Below are experts of layer 8 (counted from 0) of a mixture-of-experts language model. Rows are named router (the router's row for the expert), down (a neuron's output weights, with its number) and show model dimensions 0-159. Each number is 50 + 12 x the weight over its row's rms, rounded and kept within 0 to 99.
After each expert's rows: a language model's description of what the expert responds to. This comes from a sample of Wikipedia text that the model never trained on.

# expert 2
router:54 47 32 42 70 52 52 35 48 63 43 54 62 46 53 44 54 49 49 28 46 51 70 38 42 65 51 30 68 43 39 48 51 46 25 36 28 53 38 40 66 69 49 58 45 50 50 48 53 63 39 45 53 48 22 54 34 36 51 50 51 28 51 52 57 62 39 40 68 49 61 35 58 45 40 61 38 50 57 50 60 17 33 38 55 44 53 54 53 34 55 56 43 53 46 59 27 35 68 55 57 70 54 57 32 44 22 30 60 46 55 36 52 56 61 57 57 65 44 37 37 45 46 68 34 28 40 58 43 58 40 55 39 44 36 38 36 76 57 36 65 65 54 28 29 56 55 29 42 46 65 67 42 34 58 48 30 35 36 36
down0:64 46 56 48 35 47 37 79 56 32 61 66 56 43 58 54 39 33 65 52 51 35 48 29 49 46 61 60 64 43 46 51 37 45 66 40 61 76 58 23 64 40 55 45 64 26 61 54 50 34 47 57 71 46 40 36 53 53 37 51 53 52 49 77 54 55 41 67 39 56 41 72 45 41 58 50 52 62 55 57 27 46 67 53 47 38 49 42 49 36 46 30 36 45 55 49 44 73 54 74 49 61 52 48 30 50 61 55 42 29 51 44 84 41 43 29 44 42 51 42 54 39 67 49 61 57 55 76 63 42 52 60 52 51 60 43 44 46 56 49 19 38 59 63 49 64 18 39 43 39 37 37 65 50 36 55 57 59 52 53
down1:49 59 52 29 56 50 45 59 49 62 35 57 50 35 62 70 53 34 58 55 60 34 39 67 34 47 54 41 55 33 56 38 28 59 65 58 52 50 53 32 57 43 58 60 22 74 38 58 53 44 38 52 57 35 58 51 56 59 61 43 60 61 63 57 51 43 45 43 51 38 33 48 23 51 53 59 53 62 63 38 65 52 58 46 59 69 35 53 74 28 61 54 71 48 40 51 51 44 40 45 74 66 53 55 32 61 32 38 42 44 45 40 48 64 58 41 39 45 57 28 56 65 26 56 52 54 54 54 52 64 56 62 60 54 65 36 37 45 39 78 41 69 73 57 31 27 46 19 58 69 47 41 52 41 60 49 31 31 52 47
Table column separators. Pipe characters separating cells inside wiki tables, such as month columns, election results and squad lists, plus semicolon-suffixed score tokens like 0;, L;, W;.

# expert 12
router:25 43 62 70 46 63 53 36 51 42 62 36 43 44 40 49 65 55 67 63 44 64 56 43 59 47 76 51 25 53 66 39 40 56 64 51 43 45 36 60 39 46 64 52 51 45 37 43 54 60 68 49 46 57 61 50 57 46 46 63 64 41 38 38 38 53 62 37 56 46 59 53 45 59 47 38 47 35 56 42 51 66 48 65 35 53 48 67 49 49 60 43 28 51 36 40 68 46 69 18 46 26 35 55 65 53 61 30 79 67 36 49 45 48 70 48 65 48 57 61 74 64 63 32 41 64 54 36 51 60 38 35 49 55 52 36 67 50 75 62 54 37 62 59 39 45 54 52 65 60 61 41 31 52 61 39 53 66 62 81
down0:76 57 45 52 46 44 58 65 57 57 62 45 36 56 39 56 64 51 37 54 48 45 48 31 36 45 44 43 48 31 64 66 41 37 50 42 54 54 51 40 48 39 44 41 57 35 67 50 65 21 39 54 47 51 71 58 43 45 43 54 77 59 45 62 62 59 43 45 67 43 41 83 61 64 52 45 53 39 72 34 39 62 68 43 58 67 41 40 48 47 61 62 47 54 50 57 35 38 59 59 46 43 54 20 67 31 39 75 49 48 59 41 47 49 37 45 51 50 42 57 82 39 34 64 52 40 49 37 60 67 32 69 68 50 31 43 40 47 31 65 47 43 46 47 39 35 52 53 60 35 26 67 76 41 41 66 55 34 53 50
down1:55 55 40 53 42 42 63 73 54 38 57 66 48 61 58 70 27 48 53 51 44 45 59 33 47 51 51 44 41 43 55 65 51 50 65 47 54 49 57 54 62 61 48 32 54 29 70 25 66 52 42 64 48 52 51 67 71 58 17 51 39 39 47 72 57 50 25 27 62 61 61 59 49 52 65 37 50 47 63 54 52 40 60 49 60 46 52 41 44 54 36 57 45 21 20 39 33 73 30 56 36 60 66 36 28 48 34 49 55 53 49 68 33 46 51 55 17 55 45 44 48 35 44 31 81 64 60 58 58 61 55 36 45 59 45 70 55 63 53 50 36 45 59 61 43 46 48 46 52 33 53 45 62 47 47 64 51 41 46 66
Adjective and participle endings. Adjectives and their suffixes in descriptive prose, e.g. contribut-ing, derog-atory, positive, mixed, social.

# expert 31
router:64 45 58 48 55 42 46 65 41 39 40 60 55 50 72 64 47 51 41 56 30 44 58 53 53 37 49 63 62 55 36 49 58 36 57 79 41 42 54 67 65 49 47 32 83 47 60 55 60 41 33 48 51 30 29 64 59 55 48 40 23 54 53 32 60 67 33 36 30 32 34 54 61 57 59 48 47 60 53 74 45 49 60 43 61 53 38 66 25 40 42 55 58 31 73 60 69 38 62 35 51 28 58 41 38 50 46 42 63 40 44 74 45 46 32 28 43 42 28 41 49 45 40 43 65 61 45 46 52 47 39 53 39 41 51 49 52 72 47 54 55 35 62 38 49 25 46 29 52 26 51 44 55 45 49 35 57 49 66 43
down0:68 56 51 56 55 30 53 44 47 66 43 74 52 57 34 51 54 53 44 64 47 52 45 32 34 50 44 51 61 60 60 57 56 48 36 61 24 27 57 56 89 57 35 49 34 47 46 36 64 63 37 54 62 18 43 49 33 54 50 32 41 60 56 62 51 31 41 35 55 38 54 69 54 57 51 44 72 42 52 43 44 41 61 66 47 43 38 41 52 48 48 51 63 46 57 51 47 27 55 25 63 31 56 24 56 49 46 66 65 38 72 34 59 40 41 45 64 42 39 49 77 45 40 59 43 35 49 65 69 55 50 34 32 53 69 47 28 54 54 48 57 77 46 65 51 76 38 50 68 44 46 49 57 55 52 48 61 50 45 50
down1:60 54 54 41 50 52 50 56 47 46 35 50 50 49 41 58 51 40 40 62 53 61 81 52 45 46 55 65 64 45 28 40 36 37 63 39 40 40 32 46 75 27 48 61 54 43 58 45 37 43 39 80 44 35 47 60 63 61 60 42 47 49 52 60 72 66 56 43 62 34 39 62 60 69 43 59 56 55 56 62 67 28 70 36 47 71 59 71 57 37 47 56 37 42 52 66 62 29 46 62 33 49 30 58 52 60 50 56 40 53 47 49 51 35 47 73 57 38 51 44 58 50 21 33 49 51 62 28 50 62 22 44 45 40 57 49 40 64 27 54 51 28 72 67 41 36 50 63 63 48 48 49 60 36 47 46 51 32 43 71
Lowercase word-initial consonants. Opening consonant clusters of split common nouns after articles or modifiers, such as gl-obe, cl-iffs, cr-ucks, C-emetery, Pl-ain.

# expert 29
router:64 66 59 35 68 46 62 45 64 55 48 64 56 48 36 54 74 67 61 35 59 47 54 42 36 46 30 45 27 40 48 49 42 52 43 74 40 47 45 43 39 40 65 43 42 63 35 32 41 55 49 44 59 68 70 36 37 52 55 47 68 72 49 50 34 42 75 63 66 65 27 53 46 32 42 62 40 52 49 44 59 43 50 47 56 46 43 44 51 44 67 30 72 53 49 52 51 44 65 64 71 49 49 57 60 48 45 74 62 60 47 32 45 60 42 40 46 46 26 36 68 36 37 77 41 26 50 31 54 45 55 62 43 38 49 60 38 50 60 46 47 41 39 35 53 48 51 68 34 51 50 55 34 52 47 34 38 67 21 28
down0:36 64 40 45 41 41 56 50 29 32 59 37 44 47 38 41 70 47 50 56 76 54 45 59 54 28 47 51 60 50 62 58 53 38 61 55 63 43 52 50 64 23 56 59 41 34 66 56 40 34 50 42 41 57 51 35 69 70 59 50 46 61 29 45 33 55 61 30 41 72 58 55 55 57 52 48 37 47 56 25 52 77 50 45 49 45 63 57 43 28 25 44 48 31 66 50 47 66 40 39 32 45 69 64 57 54 30 53 57 47 57 57 61 58 31 71 41 48 37 20 47 62 62 41 34 58 56 41 44 45 54 29 48 62 71 73 43 68 50 62 23 52 44 46 58 56 69 59 49 56 45 52 74 50 48 49 58 60 57 52
down1:34 38 36 41 60 34 35 49 52 38 42 45 48 69 37 47 63 57 48 65 49 35 54 66 33 56 55 56 51 51 66 54 53 36 61 46 44 71 53 42 38 44 56 89 50 68 42 50 65 58 37 38 61 60 58 31 34 63 33 44 61 57 51 68 44 67 35 60 44 39 42 39 52 46 39 57 66 76 48 60 54 70 30 48 37 40 55 42 21 46 59 46 72 56 54 49 46 18 61 39 57 39 48 61 53 46 50 35 75 40 35 62 44 50 46 63 53 62 45 56 58 46 55 62 55 63 61 49 32 58 57 48 50 64 69 19 57 52 56 65 49 52 50 67 41 57 35 26 52 48 48 53 47 39 35 69 40 23 41 46
Infobox and list punctuation. Colons, dashes, pipes and semicolons marking fields in infoboxes, lists and tables: Names:, Transmission:, line-start dashes, Grammy Awards: 2002;.

# expert 17
router:62 33 47 44 60 47 50 36 56 64 40 57 63 58 57 36 45 41 42 37 49 60 51 48 56 59 34 25 49 50 32 27 44 45 33 36 40 29 29 53 68 43 63 63 48 58 57 34 39 40 41 45 70 47 61 57 40 55 55 62 47 53 47 62 43 65 42 51 57 45 66 52 60 69 42 62 62 49 59 45 72 47 52 64 38 46 76 47 68 30 50 31 52 75 54 37 33 51 46 52 52 46 62 49 37 47 23 62 44 38 58 50 47 55 41 57 42 42 61 55 42 51 27 63 42 31 37 42 66 55 43 58 52 46 55 42 34 83 67 51 38 59 60 33 08 54 36 67 44 52 73 62 63 47 69 40 52 49 62 49
down0:38 48 23 56 67 50 43 62 56 53 66 46 51 61 49 33 40 52 61 42 75 60 38 44 34 57 62 64 53 39 45 52 51 51 27 66 48 48 70 63 52 44 48 40 53 69 44 49 66 52 49 33 40 57 37 66 48 44 51 16 69 44 57 54 41 54 37 32 75 53 25 49 65 39 42 39 31 56 35 42 42 40 38 54 54 44 47 35 52 58 48 35 49 39 59 44 50 47 33 46 45 46 64 47 58 48 61 61 57 80 45 63 67 32 39 29 59 36 75 62 65 42 72 49 25 33 64 34 51 47 52 40 61 42 35 65 49 55 53 64 63 51 48 58 51 26 63 59 55 53 51 45 60 41 66 55 70 64 61 32
down1:52 73 25 35 46 27 64 56 54 42 48 64 54 73 32 48 69 37 77 48 50 35 49 43 64 68 29 80 40 39 36 47 38 57 47 71 58 45 53 49 50 36 60 63 53 51 72 43 52 46 50 62 58 49 48 54 64 36 67 56 45 36 62 51 68 58 33 33 48 65 52 64 45 69 59 71 29 34 45 22 60 37 39 45 54 53 45 53 52 60 65 39 51 34 59 33 34 57 57 32 53 31 66 54 49 27 33 52 41 46 65 48 48 49 39 44 43 47 35 37 56 53 39 53 55 59 50 66 42 35 46 52 48 32 51 48 72 53 31 61 51 54 42 59 48 54 49 52 55 54 43 54 62 56 67 78 47 58 27 49
Table cell separators. Pipe separators, blank cells and numbers inside sports, election and statistics tables, plus coordinates and area code fields.

# expert 21
router:31 51 60 59 35 60 70 52 64 59 73 47 28 42 60 61 70 63 77 47 47 71 45 52 65 38 55 40 41 29 38 53 55 68 58 51 63 51 56 46 36 45 63 67 44 69 47 50 53 44 54 58 62 53 70 33 50 44 44 53 62 66 49 53 52 66 48 58 70 72 50 50 50 59 52 57 54 42 44 49 55 52 52 64 48 66 58 56 53 53 42 51 63 60 34 73 62 55 45 65 67 61 41 56 42 47 37 64 85 42 57 40 56 38 39 39 49 47 33 52 59 49 59 64 43 59 42 47 53 52 50 50 47 68 58 72 66 54 43 68 13 54 60 68 47 42 52 71 77 72 37 40 50 61 55 57 43 77 60 67
down0:39 57 34 49 61 68 50 57 47 58 55 70 49 70 39 62 53 51 69 56 59 52 63 57 50 39 65 46 62 50 48 27 43 41 55 70 67 52 44 56 66 51 50 56 27 54 45 57 37 46 53 49 21 50 56 49 45 42 53 57 50 39 18 56 44 26 23 39 68 69 55 36 49 44 62 44 43 36 38 40 64 37 41 58 39 53 55 37 48 52 66 51 45 71 82 43 72 60 65 46 31 78 43 54 50 67 56 45 30 39 55 44 48 58 71 52 42 32 40 40 47 75 45 38 61 55 49 44 58 52 27 52 51 36 53 61 50 38 58 42 65 49 52 39 37 39 51 32 61 56 65 42 40 18 53 68 58 39 50 50
down1:59 60 58 52 44 67 45 65 31 52 43 39 51 32 58 36 58 59 48 66 75 19 35 44 29 42 55 71 61 52 60 53 43 45 57 69 29 58 60 45 27 46 54 40 60 36 43 58 50 38 52 61 38 56 39 71 37 45 65 56 50 39 39 37 42 51 49 39 49 51 55 47 72 49 44 51 65 42 55 44 44 53 56 34 67 37 41 47 72 37 66 71 71 55 42 35 61 56 26 72 49 37 55 46 42 22 44 24 63 49 47 60 49 59 23 44 39 51 48 68 63 45 54 48 61 44 44 56 48 54 55 51 63 30 43 55 31 60 32 37 51 57 35 39 71 47 75 59 74 53 54 63 65 60 50 38 63 48 47 53
Prepositions after verbs. Prepositions and linking words after a verb or noun in prose: of, to, with, by, against, including, because, features.

# expert 27
router:51 79 50 27 58 57 32 45 52 59 38 45 56 43 52 41 40 55 57 60 39 60 44 46 35 60 48 25 49 75 25 59 55 71 39 30 74 39 67 54 63 72 56 43 50 58 57 55 39 57 45 52 32 56 61 31 50 46 74 63 40 58 37 41 28 38 36 51 71 43 66 43 39 47 31 65 58 38 48 54 43 45 42 54 49 41 59 51 30 47 60 62 37 58 56 56 54 57 51 49 87 78 60 47 49 48 29 38 33 47 71 54 47 57 27 44 57 54 55 43 52 41 75 57 33 38 60 57 31 55 38 50 46 58 60 46 51 58 56 61 79 49 58 41 35 47 50 62 39 49 53 44 35 64 64 48 49 51 49 60
down0:57 48 37 28 49 39 40 47 62 60 38 47 69 69 38 44 40 51 52 41 28 48 43 43 47 54 35 27 47 65 34 45 54 57 32 51 36 38 40 47 56 53 39 52 43 26 33 53 55 52 50 60 59 58 63 24 54 70 77 48 32 59 27 54 40 65 49 41 71 43 69 44 30 50 42 64 25 43 54 55 38 70 47 46 49 48 50 55 36 48 43 49 65 51 69 42 52 53 50 50 72 42 56 62 44 46 48 59 43 44 61 24 52 50 50 29 56 41 63 63 52 49 58 72 65 41 59 32 54 37 55 51 52 73 42 65 66 73 58 36 57 58 67 28 47 54 65 48 34 45 39 50 52 55 50 55 67 67 85 59
down1:40 52 38 57 38 53 57 68 37 30 48 39 45 52 51 53 65 56 50 53 54 15 37 45 57 43 28 37 53 46 41 47 52 48 39 60 49 39 53 73 39 60 51 56 51 64 49 63 55 54 79 68 39 27 49 59 67 46 48 61 64 30 56 43 64 38 61 27 57 67 40 46 49 36 52 43 23 51 45 43 24 63 69 29 51 46 48 60 56 50 55 58 60 54 89 42 46 52 36 44 32 48 47 49 53 42 47 50 51 37 27 54 68 64 49 51 44 52 71 56 53 63 40 36 45 50 53 48 65 55 59 37 46 67 62 39 68 62 48 50 40 50 42 69 42 48 65 33 93 54 32 40 49 38 58 42 60 59 49 49
Numbers in stats. Standalone numerals in tables, sports scores, ages and statistics, like 11 to 0, averaged 14.3, seven.

# expert 1
router:55 48 52 50 60 53 43 54 74 28 46 41 55 55 42 59 74 39 57 34 52 45 50 57 69 27 54 64 44 54 62 72 39 26 34 65 33 50 59 36 61 56 76 43 53 56 44 58 43 34 54 44 44 42 46 26 62 41 58 35 52 68 57 51 46 34 46 46 37 30 48 38 31 26 42 61 52 60 71 60 23 50 53 31 65 46 45 48 46 34 53 61 57 35 72 60 38 39 33 69 57 32 43 42 63 54 75 31 57 47 57 59 57 38 40 38 49 72 38 62 63 44 28 52 49 61 61 59 47 53 46 53 54 39 65 42 33 55 34 65 66 51 33 43 54 59 54 52 52 30 44 61 60 56 50 40 43 40 41 30
down0:56 33 64 54 60 41 30 46 44 41 57 60 59 54 60 50 55 41 49 55 35 69 35 46 40 41 43 36 49 58 59 32 48 33 39 75 47 59 51 79 63 66 47 62 47 59 45 47 46 54 72 36 43 50 57 48 50 40 35 47 27 47 47 52 45 39 36 52 47 64 40 67 52 49 50 51 41 47 61 52 68 53 70 40 51 45 63 51 48 51 56 57 58 55 85 62 62 61 43 83 37 62 64 64 45 57 69 40 60 28 24 59 37 52 47 59 45 49 45 63 47 50 27 30 36 35 55 72 58 42 14 47 69 34 64 45 55 55 41 36 24 40 55 37 61 43 32 56 61 37 39 66 52 38 46 50 51 47 58 62
down1:45 59 37 46 36 60 62 33 61 26 54 51 62 53 38 58 39 42 75 66 57 38 57 62 55 63 49 44 39 55 43 67 43 48 66 39 44 35 30 37 51 44 57 29 56 61 54 49 29 54 44 44 51 32 53 36 45 86 50 41 46 58 46 36 40 52 62 46 44 53 43 38 57 40 73 49 59 58 46 51 46 36 53 63 41 44 35 67 54 67 53 47 64 50 59 42 31 51 62 57 38 36 67 51 54 45 41 45 49 31 66 52 60 51 46 28 48 37 47 79 53 50 35 50 67 54 22 59 36 46 49 64 73 57 57 51 66 70 64 47 38 54 39 37 62 48 60 54 30 38 57 18 58 66 75 66 43 55 63 34
Line-start capitals and prefixes. First letter or piece of a word right after a line break or heading marks, plus prefixes like sub, dis, inter: Academic, ==Station.

# expert 32
router:42 42 39 51 59 48 51 59 39 74 60 60 59 54 69 44 37 37 49 32 50 49 48 64 41 34 62 65 52 56 48 37 57 45 71 50 33 46 62 59 33 30 42 26 80 34 65 58 52 42 49 57 47 76 56 69 47 68 61 56 32 40 50 43 62 59 54 50 42 47 52 52 64 45 52 36 28 42 33 47 48 46 49 68 48 62 28 44 55 59 49 54 56 40 53 46 53 33 56 47 33 44 38 42 58 63 65 53 44 60 49 67 43 50 43 62 35 42 53 52 62 41 49 21 58 45 41 67 48 79 41 55 70 61 43 52 46 30 29 29 20 35 64 59 39 46 39 27 49 43 42 59 65 27 41 46 28 44 58 39
down0:61 53 43 54 75 31 70 57 75 30 35 56 48 50 33 58 55 50 26 41 65 43 33 80 35 55 56 46 45 35 48 56 50 74 53 53 43 46 47 46 43 64 40 42 62 51 72 45 50 32 35 62 27 42 41 32 34 62 38 44 47 46 45 56 54 50 54 39 31 53 26 38 51 45 24 40 58 42 57 41 34 77 63 64 65 37 57 45 40 38 58 34 37 44 35 48 54 54 57 56 69 56 71 44 60 43 62 52 72 59 63 58 63 37 56 62 60 52 46 43 46 57 58 69 51 46 60 68 57 35 42 25 39 61 46 43 39 47 65 51 44 47 47 68 54 35 48 47 55 37 68 73 67 45 56 61 59 35 57 50
down1:49 48 46 68 25 25 69 57 66 42 38 37 55 46 53 39 54 44 44 52 62 76 58 59 21 73 61 55 58 58 59 42 55 40 61 47 49 43 43 57 76 61 59 71 53 45 61 50 61 49 43 59 32 43 60 40 32 61 23 54 53 57 42 63 55 51 32 43 66 43 49 73 58 39 50 28 52 46 45 38 45 58 56 34 62 59 72 29 46 37 47 42 30 39 55 73 69 38 61 36 57 53 27 20 46 63 33 50 43 61 61 40 32 71 39 58 60 62 36 56 78 47 51 54 69 34 40 49 49 46 28 50 51 53 49 43 38 57 45 56 46 37 54 49 49 68 42 53 35 47 54 55 48 62 50 59 54 42 47 47
Mid-word letter clusters. Inner pieces of longer words and proper names, e.g. scen-ar-io, Liter-ac-y, Nicar-agu-ans, Americ, econom.

# expert 34
router:48 64 39 24 57 58 31 35 36 41 40 37 62 38 60 46 34 45 54 60 36 58 50 37 52 42 66 39 42 63 38 72 40 72 44 62 87 57 68 60 57 45 50 36 71 73 56 52 50 47 43 52 38 57 43 43 50 55 68 67 57 53 37 28 37 42 28 67 60 46 51 33 27 46 42 56 49 46 47 67 42 64 32 29 58 41 40 57 55 58 50 65 46 41 43 65 70 37 50 33 49 60 55 52 47 44 44 32 38 49 68 47 60 67 29 27 61 55 62 36 48 33 62 58 48 41 45 68 31 47 39 47 36 42 72 44 53 61 38 63 63 42 47 51 48 48 63 35 28 49 41 41 32 62 59 51 53 53 50 50
down0:68 52 44 56 38 25 68 73 48 55 56 67 53 73 59 37 29 45 40 55 41 20 46 36 56 41 40 64 49 48 50 55 79 64 51 53 37 56 62 52 25 48 43 59 67 53 48 64 65 44 40 34 46 51 30 31 50 48 62 54 38 51 55 41 41 39 44 49 45 49 45 50 52 31 70 36 53 50 33 43 26 42 61 41 70 58 48 56 48 85 50 43 52 55 24 47 57 60 55 34 46 45 41 58 65 20 44 69 48 54 52 65 52 54 77 62 45 69 62 54 61 54 53 58 62 54 48 49 52 56 52 65 48 65 59 49 27 64 42 39 26 40 61 56 43 54 57 39 61 27 56 41 43 68 50 40 51 38 38 48
down1:46 41 61 73 53 40 50 67 38 41 40 42 34 48 37 48 54 35 66 41 47 47 40 50 58 38 63 54 54 65 51 42 46 61 66 54 52 37 47 40 46 39 52 44 54 57 45 54 18 39 45 50 73 44 48 57 84 63 40 42 61 44 38 59 31 55 37 60 39 29 57 35 60 51 52 76 37 33 45 43 48 37 70 39 47 42 44 54 43 66 60 36 37 66 60 61 56 42 36 41 70 54 48 51 78 51 35 79 57 50 71 55 63 34 16 38 56 32 64 44 56 62 42 47 55 56 56 55 56 47 50 55 50 56 43 53 55 31 52 41 63 55 42 29 56 43 51 52 45 52 43 23 65 82 67 45 71 55 56 50
Numbers and spaces. Number words and numerals like three, million, 25, 2016, and bare space tokens before a word starting with u or i, or in empty table cells.

# expert 25
router:46 57 57 66 37 49 68 41 42 40 60 58 62 34 62 43 43 58 53 64 36 55 68 46 78 34 66 70 43 65 58 62 56 43 71 53 62 34 48 57 60 44 46 49 47 44 60 37 50 34 71 35 51 44 35 19 44 70 66 36 43 55 39 51 51 40 41 65 32 45 30 59 54 41 62 33 63 49 57 46 30 41 55 38 42 61 29 54 34 52 29 42 54 28 59 48 51 67 57 66 36 33 30 44 35 62 56 43 42 36 45 64 68 61 23 60 44 53 67 60 54 50 58 45 46 54 49 46 55 61 50 48 26 45 60 53 59 55 38 42 38 47 52 68 48 66 35 56 73 42 57 24 37 43 52 39 62 40 39 65
down0:51 40 53 50 57 50 53 59 38 63 55 51 47 52 54 38 56 43 39 51 28 64 41 55 60 70 70 41 42 56 48 34 46 69 64 61 54 43 44 52 49 57 51 76 35 33 56 50 38 67 37 58 55 60 55 42 36 54 29 68 53 63 44 70 56 60 54 26 59 74 56 61 56 39 35 24 77 70 51 57 44 60 56 39 48 47 48 33 61 48 74 48 58 27 44 37 44 69 40 46 66 69 48 49 73 47 52 39 75 44 57 39 64 67 30 41 59 29 73 41 54 44 48 51 42 67 44 48 71 36 50 38 54 40 37 43 58 43 46 22 41 41 57 52 31 29 33 60 45 43 35 52 54 59 52 31 43 47 37 52
down1:36 37 69 32 74 64 50 47 30 35 45 22 42 36 63 37 55 63 56 37 49 56 62 61 61 53 46 69 49 44 44 60 48 42 45 37 20 46 52 45 36 44 32 49 61 61 51 56 54 46 68 48 78 31 40 60 42 50 46 62 63 54 62 41 72 38 54 61 36 53 60 53 50 43 41 50 52 33 44 43 46 50 38 31 45 60 27 63 53 36 75 47 44 41 65 53 62 52 64 49 54 52 39 40 55 47 54 59 54 57 58 84 53 56 51 65 76 61 38 54 51 32 41 51 29 59 41 43 32 65 52 63 54 60 74 27 38 54 80 35 62 44 50 51 32 77 47 40 50 42 43 60 45 48 49 59 47 36 56 48
Verb-initial word pieces. Opening pieces of verbs right after a subject, to or and, like ext in extends, esc in escapes, arr in arrives.

# expert 35
router:41 53 68 46 45 57 22 50 59 69 65 58 32 42 69 58 53 53 60 58 41 65 59 45 54 55 48 59 36 61 51 53 47 42 75 52 62 37 44 36 35 52 58 68 37 64 33 38 37 63 59 52 64 59 67 60 61 50 48 57 42 49 47 65 34 39 52 46 61 58 43 38 36 39 50 43 44 43 59 45 44 69 46 50 49 38 66 50 29 64 48 60 34 38 43 42 67 84 56 37 32 37 42 45 53 35 36 46 54 46 60 31 44 52 82 49 49 65 53 76 48 80 66 47 54 61 61 50 72 65 47 45 53 36 62 40 38 34 68 63 56 66 38 58 39 53 54 76 68 60 40 50 31 50 50 51 62 52 55 69
down0:58 48 36 53 42 40 63 85 45 58 37 38 40 45 33 59 66 50 39 40 47 69 46 53 66 43 72 42 52 47 40 55 60 42 54 50 39 41 65 80 33 53 72 33 69 29 56 50 39 70 31 54 37 49 43 30 48 35 56 57 45 39 41 43 66 53 46 70 60 50 42 43 45 33 50 29 46 46 49 55 59 43 54 59 47 45 59 55 33 43 40 58 49 44 80 67 46 46 43 43 53 37 46 44 39 58 41 44 53 54 66 58 56 33 55 56 67 47 56 53 54 57 48 37 69 27 51 50 48 51 40 55 55 61 55 55 45 62 38 46 57 71 76 56 60 36 54 18 57 30 45 57 40 66 68 67 77 44 29 29
down1:35 39 27 50 52 49 60 57 40 52 33 74 57 38 22 54 54 35 52 47 65 31 55 75 56 55 48 64 39 74 67 48 31 45 54 48 30 60 47 23 69 45 51 56 61 49 45 37 37 51 56 38 42 49 52 59 67 57 49 49 78 65 56 73 37 77 46 54 40 51 66 49 42 52 46 50 52 40 63 60 58 58 53 57 46 44 38 48 49 26 72 47 36 27 44 48 67 32 46 58 47 40 38 40 50 59 71 48 56 58 46 57 39 47 51 42 46 45 42 62 30 27 48 55 29 33 54 53 49 65 43 45 58 46 72 40 49 70 59 49 53 61 51 61 52 35 39 65 38 30 60 52 69 48 30 66 71 55 54 45
Past participles and verbs. Main verbs and past participles after was/is/he in bios and release news, such as released, served, located, Succeeded.

# expert 7
router:58 50 31 52 61 49 57 54 52 42 36 60 38 67 62 53 68 46 34 50 50 58 54 50 59 49 54 49 63 58 45 65 29 37 33 70 43 39 65 49 57 49 59 54 72 56 51 58 51 38 44 24 41 42 30 64 48 41 50 39 34 59 56 51 72 33 41 43 43 35 29 38 57 45 71 63 51 61 52 58 32 41 43 32 40 49 47 65 30 52 38 59 64 23 73 58 61 66 48 33 38 43 55 52 52 63 36 68 73 42 40 71 60 65 27 58 56 37 45 40 45 31 46 47 64 62 65 49 42 62 44 52 27 59 53 43 65 54 20 56 58 32 48 32 59 44 52 36 73 35 64 49 52 43 48 60 66 44 64 39
down0:37 46 51 46 50 65 46 52 57 45 67 66 60 38 51 26 41 38 65 47 46 35 36 69 44 51 42 61 64 55 51 51 44 72 47 43 41 68 36 43 91 45 47 41 55 52 61 40 54 41 61 56 51 38 57 46 26 49 33 79 54 69 36 44 56 48 49 55 60 67 38 47 50 49 44 38 26 38 60 50 55 53 35 39 74 37 64 54 42 63 43 49 58 33 67 39 41 40 69 19 63 56 48 50 52 37 44 46 45 39 35 34 46 54 41 42 65 69 16 55 49 51 54 59 42 43 74 49 50 62 49 57 47 41 60 61 54 63 47 41 38 55 48 39 40 38 51 39 57 69 53 65 50 76 67 77 51 36 59 36
down1:74 52 60 31 53 50 39 69 53 54 61 63 51 41 45 64 42 54 47 51 61 64 43 45 63 40 41 65 69 48 17 48 52 44 83 39 45 56 50 55 33 53 44 30 56 51 53 44 36 39 47 47 70 58 43 66 40 52 49 65 62 52 54 49 53 52 25 42 48 58 59 49 33 48 46 51 61 60 65 36 42 35 70 43 63 51 41 72 34 56 64 51 50 67 18 67 35 50 52 44 38 32 70 33 47 44 34 49 47 40 63 55 48 34 41 58 60 25 42 61 51 50 62 42 45 28 57 50 43 65 57 63 54 25 69 40 41 72 25 52 33 47 28 47 58 52 55 48 56 68 46 69 56 34 44 50 52 69 52 53
Capitalized word-initial letters. Single capital letter opening a split name or title word, often after a first name or in song titles: Stevie W-onder, S-ana'a.

# expert 16
router:53 72 59 50 54 57 49 38 57 39 63 74 74 61 48 46 51 45 42 41 58 41 67 61 48 51 52 68 42 57 51 47 69 45 44 33 49 63 55 53 54 22 43 56 61 51 42 64 47 52 46 48 58 67 58 37 57 62 33 54 32 61 62 26 60 50 71 56 40 46 52 53 41 51 62 19 47 37 42 48 58 72 45 47 47 58 45 51 51 66 52 50 55 55 53 40 61 30 44 35 38 29 30 49 62 61 52 40 66 67 61 58 24 43 49 80 47 38 60 70 34 45 60 36 43 54 39 53 47 64 69 57 32 28 46 27 50 36 55 51 20 45 50 71 64 49 41 55 57 53 32 24 55 30 54 35 56 47 50 68
down0:45 58 48 58 48 55 42 18 40 57 55 52 43 35 40 75 32 37 50 48 39 71 56 48 36 41 46 38 42 50 65 43 74 40 44 43 62 59 60 46 26 52 48 30 66 30 80 60 52 29 41 58 69 67 46 40 41 64 48 38 51 56 32 64 49 41 52 67 57 48 42 45 63 35 54 63 68 53 55 29 56 36 60 49 48 32 47 36 53 54 67 51 60 50 27 66 49 67 38 32 62 56 45 42 42 54 60 29 64 57 49 56 70 34 48 56 76 45 39 48 55 49 50 73 44 74 70 43 45 35 39 57 57 41 42 68 27 47 66 58 50 60 53 63 45 46 54 43 55 43 50 46 54 45 41 70 31 59 34 60
down1:45 39 36 50 59 40 51 44 66 37 35 45 57 50 40 39 69 48 42 73 61 39 39 53 45 59 58 59 57 34 57 49 44 55 36 43 48 44 46 65 64 49 63 27 64 41 57 58 36 58 79 55 51 47 60 47 47 67 66 54 43 51 58 59 51 51 39 50 59 62 54 54 34 35 47 36 66 50 23 40 60 53 44 55 72 44 39 50 50 32 38 42 54 60 49 54 67 70 69 69 73 50 41 46 41 59 65 72 38 42 50 57 42 28 33 47 51 43 50 42 57 67 50 50 64 48 31 20 53 52 60 17 47 60 55 61 46 65 43 51 72 51 36 24 49 27 43 79 41 59 35 49 47 67 67 46 54 42 30 40
Verb stems before suffixes. Verb stems and word beginnings that take -ed, -ing, -ation or -er next, e.g. design, represent-ed, follow-s, knock-out.